Weights of a small mixture-of-experts language model, trained from scratch on English Wikipedia: 96 SwiGLU neurons an expert, a variant of Muon for the experts.
Below are experts of layer 3 (counted from 0) of a mixture-of-experts language model. Rows are named router (the router's row for the expert), gate (a neuron's input weights, with its number), up (a neuron's input weights, with its number), down (a neuron's output weights, with its number) and show model dimensions 320-383. Each number is 128 + 32 x the weight over its row's rms, rounded and kept within 0 to 255.
Before each expert's rows: a language model's description of what the expert responds to; "raises" lists some tokens whose logits its average output raises strongly, later layers aside. This comes from a sample of Wikipedia text that the model never trained on.

# expert 63
It responds to: Pipe characters between table cells and header fields, and commas, semicolons and words like including or between that join list items.
raises: " ", " the", " a", " (", " one", " an"
router [125 143 132  86 113 181 199 152  92 119 106  76 103 180 131 166  71 122  98  90  54 153 142 101 107 108 146 104  95 178 115 135  60 144 151  95 106 131 161 103  82 169 179 154 200 104 102 166  79 158 139 163 145 164 127 100 149  89 180 168  87 118 112 101]
gate35 [175 208  97 138 111  73 151  85  92 115 119  56  94 186 128 127 134  84 158  90  67 155 213 120 168 136 148 167 171 156 138 127 153 200 180 122 149 158 142 147  79 128 104 146 141 144  48 143 133  61 184 133 151  87 129 171 154 107 167 124 120  97 154  93]
up35 [145 146 138 167 134 151 112  69 166 124 155 143 150 160 143 111 150 184  90  97 143 125 134 133 150 124 121 166 162 155  69 158 138 118 102 127 143 153 128 109 188  38 145 137 107 129  87 140 111 102 124  85 131  64  95 150 126 176 144 126 103 108 129 155]
down35 [172 167 140 110 107 153  33 151  88 151 130  90 161 124 162 122 145 133 121 123 145 139  93 127 169 113 176 130 113 197 147  60 129 107 166 198 105 139 131 121 122  90 151 189 100  37 120 130 115 188 213 199  78 148  59 128 117 104 102  90 146 126 104 139]
gate36 [118 109 112  64 180 141 152 102  78  88  67 100 138  76 124 164  91 135 109 159  94 123  92 140  73 159  94 137  72  73 155 140 115  92 137  82  91 121 113 162 193 134 132  99 166  97 176 109 128 149 123 133  95  99  95  90 100 122  90 152 151 142 134  73]
up36 [146 108 116  80 145 163 145 131  58  88  67  64 164 181 150 136  99 184 157 169 151 119 147 131 107  79  84 163  90 114 126 116 102  97 113  98 153 141 187 157 159 189 115 154 175 138 123 111  77 162 135 121 175  87 149  57  79  47 100 177 149 144 131 143]
down36 [163 148  98 146  68 159  89 153  89 175 144 100 118 104  96 144 152 131 110 119 178 139 143 167 121 102  93 164 115  86 146 201 131 153 148  98 125 109  80 126 141 149 155  64 141  88 120 147 113  92 108 131 160  91 143 152 112 123 111 194  98 141 125 169]

# expert 17
It responds to: Sentence-ending periods before The or He, also periods and fragments after a capital letter, as in B.League, B-eside.
raises: " In", " The", " and", ",", " (", " |"
router [168 145 155 115 161 119 104 155 142 136 103 136 180  77 132  68 178 114 110 169 136 172  75 129 131 102 110 129  88 129 122 158 167 109  95  99 122 157 162 134  86  93 207 124  73 169 106 102 147 137 159 131 110  90 100 128 126 119 152  73 118  75  87  91]
gate0 [105  73  80 159 131  88  91 124 115 105 147 152  72 101 142  74 148 121  86 157 141 165 207 114 138 110  99 144  80 118 116 160 116 134 116 121 133  81 116 187 103  81 161 103 121 132 165 114 108  85 114 115 108 129 143 133 146 148 110 137 136 166  91 113]
up0 [140 110 132 168 154 109 161 130 149 121  83  88 124 101 150 110 169  74 147 144 113 112 144 147  90 166  82  83 163 131 107  88  80 122 110 110 172  89 121 147 126 146  88 143 141 134  59 181 141 145 123 171  84  97  88 175 118 132 151 108 121  96 168  95]
down0 [152 110 120 129  97 172  74  73 171 102 135 155  44 137 111 114 115 141 111 189 125  91  82 149 141 169 104  48 176 138 161 116  98 148 156 131 138 113 152 195 116 139 152 107 109 108  96 115 148 131 130 182 179 155 105 163 132 124 115 172 179 108  97 120]
gate1 [148  93 203  87 173 115 158 143 168  91 122 170 177  85 126 155  91 112 171  72 145 116  78  77 103 143 169 142 155  97 126 143  93  62 118  29  99 119 145 124 104 172 106 118 131 147 144  61 112 170 130  95 103  75  82 109  94 128  91  43 150 122 130 145]
up1 [162 121  54 122 120 213  94  92 130 184  93 107 133 134 127 121 168 144 121 134 161 108 152 111  92 193 120 155  94 148 139 171  81 149 168  52 142 149 142 128 150  58 136  84 153 173 140  96 151  88 110  86 159 134 104 141 135 100 144 138 132 132  75 175]
down1 [118 103 101 115 144 136 199  70 152 194  96 145 147 124  78 104 127 178  86 115  94 123 130 106 113 129 151 125  83 104 114 127 176 110 129 117 175 154 155 147 153 174 151 120 166 151 160  87 108  94  86 140 129  69 113  29  77 101 207 101 164  96 143  57]

# expert 7
It responds to: Commas, and, table pipes at row starts, and biography verbs like wrote, studied, attended, often linking two people's names.
raises: " the", ",", " a", " on", " ", " and"
router [137 128 155 131 178 107 140 111 117 125 111 116 135  57 156 150 100 106 132 117 167 141 124 119  94 130 184 159 124  69  86 121 164 150 140  80 159 141 161 119 160  82 143 143 167 174  81 152 115  89 186 117 133 102 119  81 104 155 148 133 115 184  59  98]
gate35 [125 157  68 184 127 101 163  37 121 112 118  88 120 225 160 126 133  85 143 129 106 159 173 153 127 161 127 101 181  89 128 104 115 145 172 189 126 124 127 136 161 120 161 145 123 151 104 133 119 133 120  72 191 155 144 148 177 130 202 174 154 113 117 125]
up35 [118  93 146 187 146 125  90  82 110 139 175 110 110 158 157  99 121 137  95 163  95 148 124 190 128 158 104 110 169  76  66 127  97 108 134 203 146 132  88 126 150  64 163 123 102 114 161 152 123 137  92  41 120 177 128 127 156 205 191 112 112 164 153 169]
down35 [172 131 187 150 127 175 143 185 121 168 142  51  44 165 106 187 139 103  76  95  88 140 137 162 123 127 141 166 147 139 191 118 129 133 125 117 129 112 120 110 158 132 113 168 156  80 142 153 129 144 111 190 103 167 108 159 105 124 111 131 152 193 165 144]
gate36 [136  83 166  85 123 136 118 170  74 109 107 143  78  99  83 173 135 159  82 149 104 135 100 112 113 164 194 177  56  93 117 123 138  71 128  94  96 146 103 160 145 107 142 114 175 124 164  96 143 109  96 141  97 132 131  88  70 157  99  96 132 149 142  95]
up36 [127  80  65 108 127 134 142 163 101 106 104 123 152 132 114 130  97 163 139 197 140 129 173 130 100 108 125 169  63 127 155  98  95 144 159  70  94 147 169 169 208 187 125 167 184 107  99 105  98 106 193 128 156  89 154  89 105  74 133 144 115 118 114 108]
down36 [163 141 105 154 149 121  73 144 117 137 249 119  76  84 128  95 137 134 117 118 218 128 133 117 153  78  91 142 118 137 128 206 115 149 133 122  84 151 167 117 146  84 124 142 132 115 103  95  96 125 119 142 106 123 164 119 159 116 130 155 139 120 139 148]

# expert 4
It responds to: Articles and possessive determiners opening a noun phrase, mostly after prepositions, such as the, a, an, its, their.
raises: " ", " the", " a", ",", " in", " and"
router [144 150 205  85 154 119 152 106 215 113 129 118 112 106 145 142 120 123 154 119 111 101 132 159 130 146 113 133 157 146  86 180 123 133 139 136 101 135 162 119  81 162 191 123 160  99 178 131 145 170 166 119 101  72 162 102 110 211 101 152 140 124 120 112]
gate0 [ 77  42  98 130 130  91 137 138 142 133 116 154 129 133 135  68 152 123  53  92  94 101 147 167 139 135 113 137 122  83 103 138 103 132  94 128 102  91 163  94 106  82 191 118 145 100 188 133 111 160  94  82 177 157 111 119 122 123 101 138 121 113 106  84]
up0 [123 152 139 178 147 145 106 144 106 104  94  82 159  88 137  75 146  82 130 133 150 124 128 132  90 143  71 114 138 125  95  82 107  88 139 139 134 117  63 154 135 149  57 129  97 128  72 148 168 141 125 178 115  67 111 154 133 170 179 127 132 131 180 135]
down0 [125 115 144 133 129  82 113 104 179 125 136 143  57 115 165 117  91  89 133 182 133  85 144 109 184  98 157 133 141  97 145 140 188 138 135 172 149 152 152 121 119 120 131 153 118 105 115 116 148 130 123 114 108 102 119 105  91 132  96 157 164 154 193 125]
gate1 [133 142 149  55 178  94 159  77 172 103 133 110 139  61 132 171 110 131 158  56 196 125 142  96  91 154  76 127 164 142 126 131 106  82 116 105 122 128 116 116  77 143 115 144 146 108 128 104 116 126 145 121 154  70 104 113 138 128  70  81 152 114 147 121]
up1 [136 102 115 139 139 178 105 135 112 160 121 128 126 146 147 118 164 119  99 142 123 116 122  63 143 139 135 170  83  98 119 149 103 161 112  78 122 126 190 118 199 114 119  69 130 169 125 130 116 104  99 110  96 167 135 135  83  87 100 131 171 149  86 156]
down1 [ 96 164 103 102 152  56 128  98 126 135  85 122 131 104 127 122 134 175  94 103 165 122 191 102 109 110 161 191 103 120  98 102 164  95  99  70 132 103 140  96 128 136 120 226 219 131 101 130  79 148 125 132 111  89 143  94 116 153 129  87 137  78  85 107]

# expert 32
It responds to: Family nouns such as son, wife, father, daughter, decade pieces like 197 and 199, and middle fragments of foreign names.
raises: ",", " and", " (", " "
router [102 152 132 163 130 125  99 112 116 102 115 128 176 144 151  92 157 124 163 176 134 104 155 108 144 101  89 146  85 135  96 124  99 115 154  85 128 145 114 154  82  52 143 127  66  96 124 120 160 155 126  78 143  98  98  78 144 140 142 133 175 108  58 144]
gate0 [ 72 104  56 144 145 130 101 114 145 105 101 125 158 123 116  77  96 160  79 148  85 104 168 177 147 152 107 118 123 127  83 131 115 125 105 113 150 110 110 129 115 105 136 120 150 102 171 142 132 128  98 146 169 112 154 138 157 136 112 131 149 170 101 140]
up0 [148  92 106 171 153 164 140 128 136 103  92 101 153  97 158  86 165 127 122 134 151 107 152 124 104 137  96  82 147  90  92  72 115  93 122 134 147  63 140 159  82 143 114 152 145 126 104 163 140 139 100 189 112  67 100 148 127 127 121 110 139  95 166 130]
down0 [100  87  90 179 125 115 116 134 148 147  95 168  90 108 123 138 131 176 164 170 149 144 132 104  87 146  87 101 116 122 131 174 177 116 107 130 177 117 115  84  92 170 210 174  79 118 121  79  97 131 121 133 141 122 104 127 109 157 133 139 132  97 169 138]
gate1 [146 101 205  97 180 110 151 125 156  72 123 135 215  65 100 148 118  71 122 100 162  78 165  85  80 171 112 157 127  96 173 113  79  90 102  80  83 145 141 146 105 141 134 106 141 125 124  86 117 127 168  83 130 123  91 157 110 137 120  81 160 149  87 142]
up1 [136 167  65 130 188 161  78  72 150 167  91  94  98 163 185 101 147 149  83 131 170 175 132  84  89 134 152 142 108 128 114 149  90 137 159  79 141 126 126 145 168  96 117 127 148 150 154 103 104  55 107  91 157 171  92 120 108 126  77 172 161  85 180 167]
down1 [131 144  95 129 151  84 114  86 177 137 123  70 109 117  87 102 104 112 136 158 125  86 153  45 136 149 124 216 148 119 155 170 165 134 134  75  95 131 187 112 147 162 101 100 126  93  98 156 106 163  81  74  86 133 101  74 140 166 172 125  78 100 129 123]

# expert 60
It responds to: Field names starting bulleted infobox lines after a dash, such as Country, Coordinates, Genus, Died, Website, Occupation.
raises: ",", " to", " in", " and", " as"
router [ 63 178 123  72 148 101 109  95 176  92 149 141 128  96 109  50 143 169 110 107 136 120 195 133  87 139 156 136  79 184  81 120 141  94  76  64  88  96 179 125 139  89 103 200 129 122 115  61 126 138 119 103 106  93 127 120 145 168 105 154 135  90 101 109]
gate0 [ 76 115  96 151 107  99 151 154 117 111 119 137 142 138 139  61 154 125  96 119 116 120 164 122 139 180  83 128 171 101  99 143 106  99 102 140 136 125 122 119 134  83 100  98 122 127 160 112 151 123  66 138 100 129 131 113 166 174 140 146  98 146 103 102]
up0 [121  91  97 139 134 149 143 162 147 128 105  68 160  84 165  49 143 101 121 150 151 115 134  94  76 173  45  72 130 112 103  52 107  82 148 145 120 114 130 157 110 138 101 152 154  93 104 167 185 150  84 158 108 126 127 155 125 185 136 127 101 104 165 152]
down0 [106 180 131 132 152  97 115 141 103  60 159 129  56 158  92 161 128  92 120 159  89 117  88 111  99 137 147  99 130 136 130 116 142  88 134 109 133 141 121 114  82 154 154 149  70 128  98 131 138 138 107 128 204 159  60 163 143 157 119 186  99 107 179  90]
gate1 [192  93 169 101 153  70 163 125 175  77  99 164 109  50 135 160  91  80 128  94 163 115 120  96  72 192 127 145 147  95 121 189  80 109 131 112  75 134 154 129 179 157 139 144 156 131 122 114 120 131 152 135 132 118  97 110  80 118  94 127 165 128 129 115]
up1 [110 136  66 105  96 127 130  52 122 147 115 164 118 171 160 114 133 130  88 117 125 206 161 104 115 127 148 170 134 109 101 130 150 165 128  67 102 151 116 167 171  64 123 130 161 146 164  96 139 114  88  87 139 184 117 111 116 117 129 123 139 181 129 177]
down1 [141 178  84 143 103 120 115  88 145 160 102 121 104 131 110 118  56 151 104 152 139 137 153  80 137 107 147 186  87 188 138  83 140 138 164 132 109  81 205 144 110 156 105 185 154 164 109 166  75 166 132 127 132  93  98 113 118 183 162 115  89 116  91  99]

# expert 38
It responds to: Commas, colons, semicolons and periods ending clauses or infobox labels, plus naming verbs such as named, renamed and called.
raises: " the", " a", " ", " in", " and", " which"
router [190 130 129 135 119 154  87 125 125 158 129 126 146 115 160  99 126  53 118  63  90 147  85 106  79 138 122 166  88 103 175 117 113 113  88 109 153 204 139 125 146 110 204 124 117 167 111  92 113  46 121 147 136  99 108  81 153 121 131 142 138 155 124 120]
gate0 [ 91  83 115 154 108  90  86 172 162  93 151 119 128 157 149  85 132 155  75 121 141 125 120 116 132 149 138 146 119 111 117 151 122 115 100 125 146 157 173 110 102 126 155 170 144 102 124 125 133 110 111 121 165 157 160 157 145 146 106 155 151 126  82 107]
up0 [125 112 115 205 131 169 147 142 114 117  60  96 138  91 160  87 180  95 126 122 142 154 154 138 108 151  81 105 171 161  81  68  61  43 146 156 104 106  97 166 104 124 120 107 146 129 117 192 146 179 121 168  78  99 123 145  68 159 143 108 117 122 160 103]
down0 [161 133  96 134  46 174 138  91 135 122 100 153 115  98 126 114 149 107 150 168 120 152 124 118 144 162 122  78 162 108 118 177 168 109  97 107 126 155 149 121 128 163 120  97  97 162 109 111  99 131 142 161 154 145  61  85 106 117  85 201 126 169 153 154]
gate1 [176  76 172  57 134  72 155 106 145  71 135 130 128  80 134 161  92  87 179  82 172 100 109  70  96 184 156 135 148 119 141 134  94 128  79  79  76 150 136 110 117 170 180 114 173 117 157 100  88 114 126 123 116 129  94 101 115  92  73  81 116 139  96 136]
up1 [121 114  90  95 124 173  84  98 114 159  92 120 149 140 148 110 135 118 125 130 169 140 119  98 103 133 166 105 140 128 118 153 142 148 134 105 136 171 124 144 168  80 125  83 182 180 126 118  96  74 122  55 144 158  98 100 139  87  96 129 171 129 121 173]
down1 [107 106  69 165 103 123 130  90 108 142  95 100 111 133 117 172  88 104 147 128 110  63 151  87 103 160 151 168 142 165 124 142 165  98 115 184  78  38 156 128 112 120 118 148 139  61  82  77 139 165 112 115  99 118 116  89  82 154 185 158  99 157 126 115]

# expert 18
It responds to: Numbers and words opening a noun phrase after a comma or verb, such as 15 men, killing 60, considerable, opening quotes.
raises: " ", " the", " at", " a", " |", " of"
router [150 188 255 138 126 154 132 131 150 174 140 158  79  60 198 162  74  76 154 158  87 165 113 119 128 125 169 121  96 148 123 114 178 155 149 132 135 157 150 134  96 104 128 132 141 117  92 149 109 101 136 245 161  84  98 110 144 128 120 124 150 156  72 159]
gate0 [ 77  59 105 172 141 107 102 158  97  97 142 144 113 132 128  71 161 102  43 122  76 132 142 138 113 114 105 135 124  78 120 148 149 147 122 145 122 141 144 141 111 118 137  92 100  88 118 125 119  91 117  84 138 127 147 194 121 142 120 135 161 166  88 141]
up0 [142  93 127 188 131 131  95 117 112  83  83 112 136 119 158 123 184 132 117 130 172 135 120 119  92 154  70  74 161  80  93  79  87 118 110 176 119 129 143 144 134 116 101 188 148 129 103 128 165 137  83 191 138 135 103 150  90 181 121 143 153 116 206  70]
down0 [172 127 108 160 144 142 111 105 143 153 114 156  72 144 146 116  60 115 111 198 112 112  70 142 103 186  98 163 123 118  93 146  98 124 111 166 164 112 131 117 133 163  89 139  55  72 170  90 142 157 102 158 127 108  78 118 119 112  86 127 114 170 150 163]
gate1 [195  72 172  77 150 104 167 145 166  58 132 139 128 105 129 176 113 105 144  70 219 127 104 100  84 162 144 134 162 100 158 161 115  81 119  74 137 137 121 136 138 135 110 113 154 137 114 109 109 142 156 127 146 128 100 103  82 106 125 118 131 128 126 138]
up1 [175 108  55 137 137 173 120  92 169 149  88 153 104 111 170 165 113 127 117 113 127 149 175 111 106 183 133 150 120 126 142 103 104 141 158  78 183 135 134 140 167  64  98 130 154 143 155 114 117 123 118  98 146 162 128  96 162 113 102 145 143 157 131 146]
down1 [ 79 166  61 113 129  82  80  80 118 112  93 119 106 121 183 115 152 127  85  62 138  77 130 158 178 128 114 215 117 122 137 133 181 119 132 121 147  79 173 155 119 103  74 192 106 138 161 136  81 158   9 173  94 139 100  45 123 120 180 128 105 129 191 114]

# expert 41
It responds to: Pipes opening table rows, The or He starting paragraphs, and heading markers or section words like Personal, See, Preceded.
raises: " ", " the", " and", " (", " a", ","
router [170 110  61  93  82 127  84 141 152 166 101 121 148 119 139 121  78 101 148 132 116 115 206 159 114 144 156 101 106 120 175 100 141 116 142  66 163 144 173 200  79 139 114 132  86 125 104 142 109 110  96 164 148 124 102 140 110 184 147 132 148 128 107 111]
gate0 [ 98  90  87 123 148 107 112 159 117 110 118 152 171 128 134  75 151 136  89 112 115 111 153 150 156 168  92 149 152  96 111 121 149 107  93 124 139 119  90 132 135  89 110 106  94  92 153 102  73 162  40 107 134 122 142 143 122 182 143 110 170 148 104 121]
up0 [159  87 151 151 127 132 112 149 151 147 114 113 132 158 151 116 180 108 158 144 152 111 132 129  80 163  93 100 189 121  75  77  70  90 165 146 146 146 125 160  88 128  92 114 163 114  59 178 154 161 138 121 106  82 123 118 105 145 136  95 127 108 143  90]
down0 [134  85 122 116 104 107 158 113 203 127 143 165  93 178 148 136 171 154 164 228 106 120 129 134 123 138 113  98 199  90 168 123  99  54 134 103 167 129 149 112  87 127 122 120 109 132 166  87 143 114 113 124 152 128  93 106 149  89  94 157  68 115 157 146]
gate1 [190  99 183  75 157 101 163 116 127 137 115 160 177 103  98 186 133 132 123  86 185  81 117  76  80 196 126 137 132 110 148 145  73 123 130  69 136 163 151 123 124 149 104 103 158 119 145  86 132 149 127  91 114  82  85 138  95 113 116 135 138 148 127 148]
up1 [ 83 121 102 148 150 192  55  80 119 175 114 121 106 106 181 118 126  99 106 119 124 132 137 106 135 125 133 173  96 132  94 159 121 131 149  93 145 160 130 114 148  93 107 118 125 144 137 107  76 125 103  91 150 168 134 116 139 119  83  99 145 139  94 148]
down1 [150 123  37 113 121  81 119  98 166 108  61 104 127 137 132  95  55 132 134  87 197  76 121 109 130 113 123 112 178 154  93 147 150 103 118  86 137  63 163 117 107 144 110 201 156  92 139 104 131 146  88 114  66 122 117 111 145 176 171 140  82 126 140 124]

# expert 40
It responds to: Spaces before numbers and table values, and geographic nouns such as Lake, Park, Mount, river, forest.
raises: ",", ".", " ("
router [128 115 177  94 116 143 114 132 185 176 114 178 159  40 167 163 154  78 136 170  84 140 131 103 168 115 139 134 120 126 142  96 126 110  76 116 149  99  96 123  84 109 142 105  92 224  93 119  92 119 166 120  98  91  95 155 175 122 145 115 170 143  49 110]
gate0 [ 80 101  64 157 137 135 125 149 118 108 127  94 109 131 128 114 123 151  88 117 121 127 118 128 180 170 117 137 111 104 117 173 148 127 103 107 120 129 121 138 122 127 115 145 149 139 134 114  87 115 108 121 162 151 128 138 133 149 153 148 153 122 120 133]
up0 [164 134 154 176 118 114 101 130 123  80  78  66 137  92 167 121 180 120 123 166 146 152 122 106  75 147  51 124 186 165 120  63  84 106 138 165 119 121 146 185 133 121 111  87 152 153 116 154 146 131  69 136 101 122 105 132 101 146 137 116  96 111 173 103]
down0 [167 155 104 149 137 139 131  76 149 143 104 148  73 124 150  60 150 121 152 169  95 180  77 144  71 118 113 137 142  93 144 128 162  87  76 115 128 134 150 141 110 171 146 126  81  68 104 190 138 133 149 154 165 144 126 129 121 123  67 133 136 107 213 111]
gate1 [170  86 155  80 161  90 181 123 162  65 127 105 136  63 117 156 130  89 145  83 147 102 125  82 128 160 118 128 148 108 135 143  87  83  89 105  58 122 123 151  95  95  87 105 170  98 142  85 110 151 118 128 134 127 143 138  76 112 128 129 111 147 118 154]
up1 [128 132  60 115 122 176  83 106 120 170  86 100 142 118 145 172 130  91 137  99 152 150 148  94 119 142 162 131 113  88 128 130 131 115 127  57 157 105 125 134 140 133  85 123 146 153 125 132  69 103  98  76 168 168 118 141  95 114  92 112 141 127 120 190]
down1 [162 109  64 123 134 147 156  91 176 127  50 119 150 164 138 133 121 152 171 151 125  92  98  82 141 137 133 129 145 139  87 116 152 118 113 145  81  83 128 133 111 186 157 104 139  86 166 142 111 199  72 135  87  79 115  72 135 160 152 135 166 124 175 162]

# expert 55
It responds to: Clause-opening connectives like but, however, though, although, so, subject pronouns after commas, and -ly adverb endings like hardly, tightly.
raises: " ", ",", " the", " and", " a", " in"
router [170 110 136 104  82 179 147 117 126  97 127 144 135 141 127  89 147 148 121 149  89 127 185 137 143 143 111 126 132  98 140 119 207 200  82 144 124 124 190 119 108 124  89 157 100 127 116 141 110 113 101 136  78 142 111  73 111 160  78  78 136 189 130 112]
gate0 [ 99  95  70 148 156 124 123 155 138  99 110 104 102 115  81  76 147 129  97  92 102 119 161 136 140 158 102 162 145 115  92 137 142 126 113 140 114 124 127 105 122 131 162 137 106 119 174 135 130 117  70 107 147 113 103 114 134 155 104 173 130 158 146  63]
up0 [115  86 103 179 143 102 150 141 158 105  71  86 122  94 150 112 242 114 114 107 114 124 136 128  71 141  94  88 132 128  95  60  78  78 154 141 113 139 127 167 102 168  99 113 148 170 129 176 144 197 101 145 112 127 124 126 114 125 171  87 124 116 160  84]
down0 [134  76 144 156 150 111 119 125 179 118 120  97  64  79  94 158  88  86 124 133 151 189 120  95 151 170 102 154 153 103 170 131 142 134 145 126  84 125 151 170 125 144 119 121 138  85 153  95  99 112 128 126 198 103 128 117 184  94 105 149 131 143 188 101]
gate1 [172  77 209  99 142  60 189 111 148  66 143 127 153 106 130 175  93  64 149  34 159 102 111  62  74 159 121 150 158  63 122 143  87 132 106  74  81 158 139 111 149 142 118 123 142 104 117 100 117 128 153 117  92  98  69 162 112 152 117 132 134 193 116 149]
up1 [147 191  89 113 155 169  88 108 145 194 132 137 109 137 145 136 102 146 101 174 162 188 136  81 143 162 111 129 129 128 129 144 102 154  89  38 167 136 115 144 130 118 134 145 144 126 179 108  81  81  96 143 114 176 142 101 105  71  75 141 141 140  95 141]
down1 [108 136  87 108 143 165  74 112 112 145 106 112 128 111  96 132 100 110 114 144 104 127 169 102 171 133 109 132 128 158 108  92 200 161 150  93 113 117 115 168 129 141 102 154 163 119 161  99 106  88 116 119  90  99  99  69 132 111  88 132 116 150 128 149]

# expert 24
It responds to: Word-internal pieces, capital initial letters, apostrophes and opening parentheses, often in place listings, coordinates and Historic Places entries.
raises: "head", ".", " to", "side"
router [159 136 168 166  81 162 170 145 178  88 108 144 159 186 148 150  98 126  76  88 144 204 101 141 169  86 157 149 136 151 169 219  92 152 143 133  75 162 120 154 133 154 189  77  89 183 117 152  72 177 159 137 153  93 143  78 123 156 145 110 111 135 151 105]
gate0 [ 60  67  95 137 107 103  82 141 152  72  89 141 169  88 159  89 105 147  77  99 106 137 159 121 130 153 103 117  89 105 107 124 129 102 100 122 122 120 121 136 125  69 145 108 117 133 172 143 106 101  74  99 126 110 122 119 135 128 102 144 170 131  93 117]
up0 [108  62 146 149 164 117 123 160 174  67  80  89 180  89 154  79 191 117 116 129 162 120 168 141  69 164  85  76 148 147 130  61  75 130 126 129 129 113 137 162 135 159 130 100 199  85  61 140 146 121 117 139 125 104 108 143  95 147 106 113 126 106 165 114]
down0 [162  87  93 156  96 147 126 118 194 125 137 118  84 139 129 131 124 128 168 153 171 137  87 174  81 129 121 104 123 177 176 141  88  92 130 147 155  91 154 126  89 127 141 131  80  90  84 129  91 162 120 105 160 171  84 143 100 148 130 138 180 114 127 155]
gate1 [170  80 170  79 136  99 168 124 190  99 115 138 169  91 168 166 133  72 125  82 183  70 127  87  68 196 140 182 151  98 173 205 112  65  96 107  98 119 129  98 100 169  94 149 120 107 157  92 117 116 129 140 127  92  80 123 116 129  70 109 110 142 160 132]
up1 [128 182 107 129 140 165  85  86 114 165  89 124 137 128 132 168 130 148  98 157 150 149 110  91 134 153 154 175 124  95 122 100 130 167 124  86 134 144 144 135 130  84 125 110 137 192 153 132  64 105 109  36 125 144  78 111 139 134  73 105 131 124 136 128]
down1 [153 141  84 100 100  95 112  94 174 132  76 101 107 134  97  85  87 147 141 105 124  75 111 107  93 122 163 121 194 146 145 144 131 156 154  77 123  70  67 136 183 124 113 144 148 139 178 131 103 116  97 134 127 142 144  49 136 145 113 142 144 108 158  94]

# expert 5
It responds to: Table cell values and list-leading hyphens in sports tables, discographies and See-also lists, plus connectives like or, but, including.
raises: " (", ".", " among", "—", " with"
router [119  91 124 123 161 140 125  83 140 145 129 112 157  80 160 143 175 146  92 128 133 159 127 129 196 111 109 164 142 128 148 178 122 184 126  92 115  92 230 127 127  94 158 154 147  73 122 128 109 122 104 121 161 105 114 101 175 158  64 161 121 111 143 102]
gate0 [ 87 116  81 138 128 121  98 189 126 164  97 167 145 140 159  87 131  95  80 109 125 127 104 143 124 169 110 139  96 125 143 155  97 150 146 133 108 115 100 149 123 106 185 127 121 101 151 117 131 154  96 139 158 154 134 165 122 131  88 110 150 161 136 103]
up0 [113  79 106 149 130  74 141 147 115  64 100  76 134 120 142 133 170 137 124 159 101 107 167 117  95 157  73  62 183 120  84  36  97  56 126 108 157 126 112 144 102 118 103 121 121 115  69 169 132 173  94 146 119  89 105  99 111 136 178  81 126  95 153  87]
down0 [102  60  74 125 156 170  84 127 137 113 125 110  81 109 114 143 112 118 111 188  79 109  97 158 159 163 143  99 111 179 149 116  81 125 138 136 164  69 157 132 127 130 120  81 108 126 108 141 132 154 111 134 127 169 105 114 165 176  73 168 155 159 174 105]
gate1 [159 131 178  73 159 120 140 132 191  94 146 171 168  88 170 170 112 102 137  63 151 113 107  46 129 182 144 138 151 142 143 139 102 121  95 127 102 155 152 128 110 138 147 117 123 139 142  74 117 158 147 129 122  89  83 138  88 116 131 112 110 105 150  77]
up1 [115 128  31  87 149 182 100 106 106 180  97 126 125 114 153 144 171 138 127 148 190 153 142 109 104 188 145 172 112 106 110 169  88 167 125  80 146 150 118 131 142  84  86  89 142 154 150  95 117 107 104  68 150 151  95  97 164 129  51 160 155 178 117 130]
down1 [152 111  73 105 133 105 109 123 124 110  99 127 123 202  54 147 115 145 133 103 103 116 135 113 161 132 155 112 150  93 118 106 162 124 127  93 115  87 129 102 147 154 124 169 191 150 168 116 112 140 121 144  99 150  37  84 114 151 169  99 103 156 135 144]

# expert 30
It responds to: Sentence-final periods, closing parentheses and quotes, paragraph breaks and heading ends before a new sentence or section.
raises: " ", " the", ",", " and", " The", " in"
router [113 214 171 118  87 162 124 143 188 143 105 100  90 131 137 149 108  99 133 114 153 141  71  84 100 105 130  76 132 116 122 154 123  95 109 130  83 126 191 152  71 154 125 117  84 146 109 144 188 103 160 127 147 100 148  98 112 174 189 151 157 121 145  88]
gate0 [ 85  92 107 131 129  95 116 134 108 101  96 127 127 142 128 113 128 156 104 128 135 159 133 129 182 151  87 100  99 112 108 154 135 102 135  84 140  88 141 116 121  75 149 114 118 127 147 145 126 136 112 186 148 136 140 127 140 154 128 117 130 130 135 113]
up0 [113 114  88 191 128 139 126 156 136 143 111  93 145 125 137  93 200  53  71 201 169 103 155 108  53 138 101 136 128 159 108  68  74  67 119 124 113 112 115 168 112 148 107 156 135  67  69 154 181 130  77 157 111  71 126 179  76 160 112 121 145  90 171 120]
down0 [132 125 125 173 118 127 151 168 128 127 168 148  66 149 103 142 141 162 146 188 131 153 112 114 111 155 110  63 135 123 144 106  92  47 135 104 105 112 132 121  98 136 133  92  96 139 107 137 120 122  86 120 161 123  97 185 129 102  84 162 187 141 176 142]
gate1 [156 124 139  57 168  87 191 128 179  98 121 176 148  86 144 153 131 104 148  40 161 132 109  80 106 183 157 126 135 147 131 186  78  97 117  49 127 129 149 145 119 120  98 127 133 113 148  62 123 130 112 100  92  96 146 132 101 105 111  91  82 160 156 169]
up1 [121  89  63 125 160 186  75 123 112 158 134 112 114 134 155 146 125 122  93 153 144 140 124  84  91 131 135 145 117  92 131 121  86 139 108  85 116 132 101 106 155 120 130 122 143 179 132 124  88 105  98  76 137 155  93 129 128  84 115 134 149 148 116 104]
down1 [102 170 118 121 105 102 113 110 164 144  72 162 137 152 115 131 118 169  93  66  87  99 148 111 112 139 136 129 118 147  94 118 137 172 110  74 137 138 196  77 103 159 161 178 181 123 117 115 124 182  89 135 155  68 160  69  96 114 178 108 125 114 168 181]